From a checkpoint of a small mixture-of-experts model trained on Wikipedia.
Size: 9 layers, vocabulary 8192, 27M parameters.
Training: a variant of Muon for the experts, 7581 steps.
Below are experts of layer 6 (counted from 0) of a mixture-of-experts language model. Rows are named up (a neuron's input weights, with its number) and show model dimensions 0-191. Each number is 128 + 32 x the weight over its row's rms, rounded and kept within 0 to 255. Numbers have three digits each.
Before each expert's rows: a language model's description of what the expert responds to. This comes from a sample of Wikipedia text that the model never trained on.

# expert 18
It responds to: Line breaks and list dashes that open infobox or list fields, plus the first piece of field labels such as Born, Died, Country, Website.
up5:189131115092126104137136104102116196137136143118160131220118159103183108152165099062184142122063112042099192138146170176068128090133186144167102120088149149087147133164105156126165136113218140099119153079125112097117078115128100123106112098099162180146086115109120097122098101104114107097123108127143137086148151147157094137146134140160108142150156160112103163155134139148108161114122118136126086069184140132116120116149105060125179132092102084124169137160099125141126175129112129109146129121150131163167112111230106082125199099116146132102155142160073121171208191125084117122

# expert 33
It responds to: Colons, dashes and bullets in infobox lines about time zone, population, area and postal codes, plus word fragments like is, al, loc.
up0:167149094155137177118112121149120114211091154160151160137174115169131117091114195122125111166136025143086111071109095189092132129144182165135077162188153152122125114083100178142155104183122133204098116148145195084143127155160149175163142078059131125125113109135148100157103126122154093162195154169158115158117081162115070133109163148113097157177115126147087156143152108149112192092190165114162176139145138112129135154095091148112122120119155136115099082077126133152146106099097121081104137126127107139149133096080146188138117103157089167129173171072179141146104161150155138161

# expert 23
It responds to: Dashes and slashes, mostly the en dash in season ranges like 2017–18 in football career tables, plus compass and place-name pieces like South, Saint.
up0:080086114111157108156120068061160094157100134101180111091110118168163129181148095099131154201146181108165133125121085092108081171125101108160115162158146163189091133121144170094105117099086121122138136103121146129168138205167111180126116109080156198124173196114079178093090080134122132132114115129149126125088066130102170144158145171121152080148108138104186116155162156147064133088107157145117129138161112128127155160128146172174123115109105140100138121090123155209114130159062119126137099119147201095135102145136179105106098066163185164144110091109164137208128127161162121131

# expert 30
It responds to: Line breaks, periods, closing brackets, table pipes and heading equals signs closing a sentence, table row, link or heading, e.g. ")." and "|---|".
up4:092133166128081120132185148115210126155139201140126136094192165170157099147148122111130201085182130113115165092117167140122165127152102172108091201154162169105100115161147084158105116100061119132105145125182098144159154066131126110096067204120056145119119134128160116166145140187149117148119118142141125137072196109070141168068200117155122103120133108109132165140102116125158112112188123158149105138113078129141143142042153163084157127167185137114129111131071094136059102108154141173143122148148183096076113139152130114092096127090126139105104119094146126132148129128108176114

# expert 28
It responds to: Middle syllables of foreign proper names and Latin species names, plus accented letters, e.g. Cupressus macro-car-pa, Iro-quois, Bund-esliga.
up12:044178156095093142138076132156068106141138197105141077139133148181142146162132073135155126091132091133154163120129154122160167128137163143090102118080100159078104125175085201071182120119110097142180149165121160099145133161106056140177166133115190217127085132142131107151146155112117125159077154118157105141128139135111149128129111123116151153086110121120175128086085157101153103150119090131135120099181206079117103113114163142186098122104067092124191097134107160178139128145113157124115192133178107097141127185099179095132132121142104110136143092130218102072157126147126114107

# expert 22
It responds to: The prepositions in, In, during and By before dates or places, plus == and === heading marks after blank lines, mainly in sports text.
up1:126098147125099167142137128103133118179134147100138081172161164128191101153141102147166191139119097114159143121115124157106123126120102164119191140194120156082100083189181169138119152137126118116167077100164138142128123100110224080131192073179174128120073094160126180163155094075120122108116095133174149125100157077129123151137153124084138113137159141122185063073129131115151110111124128111082122132168135088097143110129171107117124110131085112152141167124206164153067105074167105146144126102093169077173137091179210182156096136167102141147127174089156090106142116172104149167

# expert 35
It responds to: Word stems in names of ministries, services and fields, like Servic-es, Administr-ations, soci-, political, public, research.
up4:186110107129052123108120101096158123129080170120121133139098141145132122161090131130183116171112152099124147123143128100130069088051123133126122099114149151146086084163188115106183024143097118170134117151156178139108127075125116152100090125104097127089116118112090123150166101150108111109080115091159087097159102080056117128112148122124104122068141088101116033122132169110102108118201073127133162118087084031112121102116071129127118154090141144119139139155128163146099170094112146144129118161173113156076166120115074143144117142140063120186095125074170133160145096163136117059

# expert 21
It responds to: First letters or syllables of surnames and given names, often in sports or music tables, such as B(odine), Mc, Al(fred), Nar(ayan).
up2:160148111130121027086154114062137080126119093157137132128132218179153104131148097161118090124166168128104068111147101141056149139094113181161127143133211121070074132173162134120122138102175122132114127135194078117153140142159108105130093149193165142117109133134121128100135111109116190159135169141087119096089120079102180193117072164101083093179121118114144119160175141124137100152148173095143127154153132142193111093170072102083131150123116196147094092145115166192131128110138073114085169107120095117158066123124123129158168163145126112125146129077155090141113162166156131131

# expert 47
It responds to: Line breaks and pipes opening table rows, plus prepositions like of, in, on, at, within, between.
up5:135111134185174158146152183147069126159164068099113158149178123144128076171105105118119140194159087178133101143058044127143157063125093103112153096106127156145145141104131132135078104105118141109179117061066102126140213125106142164100089152179041125123147115114113167108139132110129168110143180135120147152112141112158168121085126117137090101159113071123173175093141121104112159156130077125086138109116102129134139126122119152079188172068127151104114078157166090139087082157137126090127081108140158139080158099128152165084167157064160113185124145148115135123153102181075157133

# expert 16
It responds to: Stems and middle pieces of common nouns and compounds, e.g. film, track, album, shop-keep-er, wind-stor-m, design.
up0:142169168168070118085132085105097153080149164168192145127143128136164143132112144157192177136095139175139164153118070135133062095111091106139186160165107156150103059146118102152114127140125092164128121151092140151194142117109094126166144121133144122086106129159110136153113177125173048103159128105065082190122111149119132141081091074075106159092124140114116158175153117123104126140129105111115068163097144148183101159188156134132102151149112098175140223091123188111151188124114093121143103194155140153178153133120141156086142124097161148151091071130194106098126125129130184093

# expert 14
It responds to: Words in names of leagues, competitions, nations and political bodies, such as American, World, League, Conference, Cup, and nationality suffixes like -ian.
up6:115133156101134099110150124164095115150150187142147120124127146060110069096152174109120152158189143117113105092144114119116158166159168146087161047110114162117116095135108123110148085143116189153102072088122160077140134123101110112163095037072133069144119092113119133144127105126126192044119112147126102163116124116167133133110190163128162092088144175160177161144194138127198148145179176093085123104106159116120092124168105076116137113095096129082181138060118147170090177118127118118131070158091093119168168164112110049150146116145134127085137158154119120139154074179146105160

# expert 42
It responds to: Given names and surname endings of people, in sports rosters, credits and lists, such as John, David, Frédé-ric, Fern-ando.
up0:227097100161086098085098088123104109164161099200144140118152133087154134146111144125111128126121145109145118102151119139106133169113142120087169160106104183124183127103105135142090141117095172111055116142185151135091124158124107119127098146045229154106105110139120129087102105145134099104137131133115178125154138091124086141125141109114103130120142128105166074060205095112083106134175182081057137110086165187197165099102115134147122156154136138079167114123190168163151149191129069159099129097136110089113164154179175145080113097146137162091174149115096138125173163118135113134

# expert 4
It responds to: Short consonant-heavy word pieces inside ordinary words, often after the opening fragment, e.g. insom-n-ia, Hors-em-en, hor-iz-ontal.
up0:083075169124148131110113107126168084141119134107135103075070177115120117120102144126106137174108092130102136090161088132130142165091140120117102146124111198121132084144101124151168058135127084133091040092088166156099161154170132155149143132184110078132083113142071101182137152152114120111144170196081180124137083119131133165121116150062161137155141079111118106084137171075140112199149166161063113083123169130171129111137154108093095105123154102105109081160160101146158058123112134142113092150216136098093146197096112084156131141123149110084134107153188080156137140090184139109

# expert 5
It responds to: First pieces of given names and saints' or place names, often Spanish or Portuguese, after table bars or list dashes, such as Mar(ina), Lu(iz), San.
up1:088147070109142125114131140117129195089128175060110153147122172145089134176100106120105163102092095120123148085150152143117087117129126084143081151110114131158091162194100149118085144087155071132125142121142144125058097110064125078152077179180148093127110110155124160134128139116089104104098161100133122097132152124188121138054079086137162110055152197098122134105134161141123182159180116158140119130179096181137095102085175152173097160131132132172092142109127062139104183152161159074121100126115174139141088127141134104116116070161116136150111121066170085147155036148144152174

# expert 25
It responds to: Single capital letters and letter pairs inside acronyms and codes, such as NFB, MFJ, PDB and CAN, plus pieces of non-Latin script.
up3:083214162126111080127114123167166084185137084141131116186107117179137084110126172139131134141086112125133087073118082093143116126083150144110134145121108097125097096097157143156131099114058109143149146149107068124152129133130125091185088091153127063069092110144170145044181077136161123074140135139166097195121173094155128085075110084105139154094168164137150094135128103092142125129118158103139148080122121121171064121103106167139120106139143142146168197136132120134098127100146157124140182148156127066104075178195148176060140122139181140172071102074152148135115112134146135162

# expert 44
It responds to: Colons, dashes, pipes and bullets separating labels from values in infoboxes and lists, e.g. Earned run average: 3.93, Area:, Preceded by.
up3:127032155096130120106151137145109148154141142160184223121097153109163114120157091095089115087138126153168160109127033163126133131144101160106131103096096169143067138122114147116113105137134115146129148060093165129143179088152105119176155108131147077091127151152145095125054120119151182129063184158099104150110130190189181129119070114132138133108151138136139138140108169165079141138152113091196180124128150118072128064140114119182147134171154159080148096108175142152154145116172096148128167111140107114143116124109184109124075138165059114080165133146122052092182108119128130155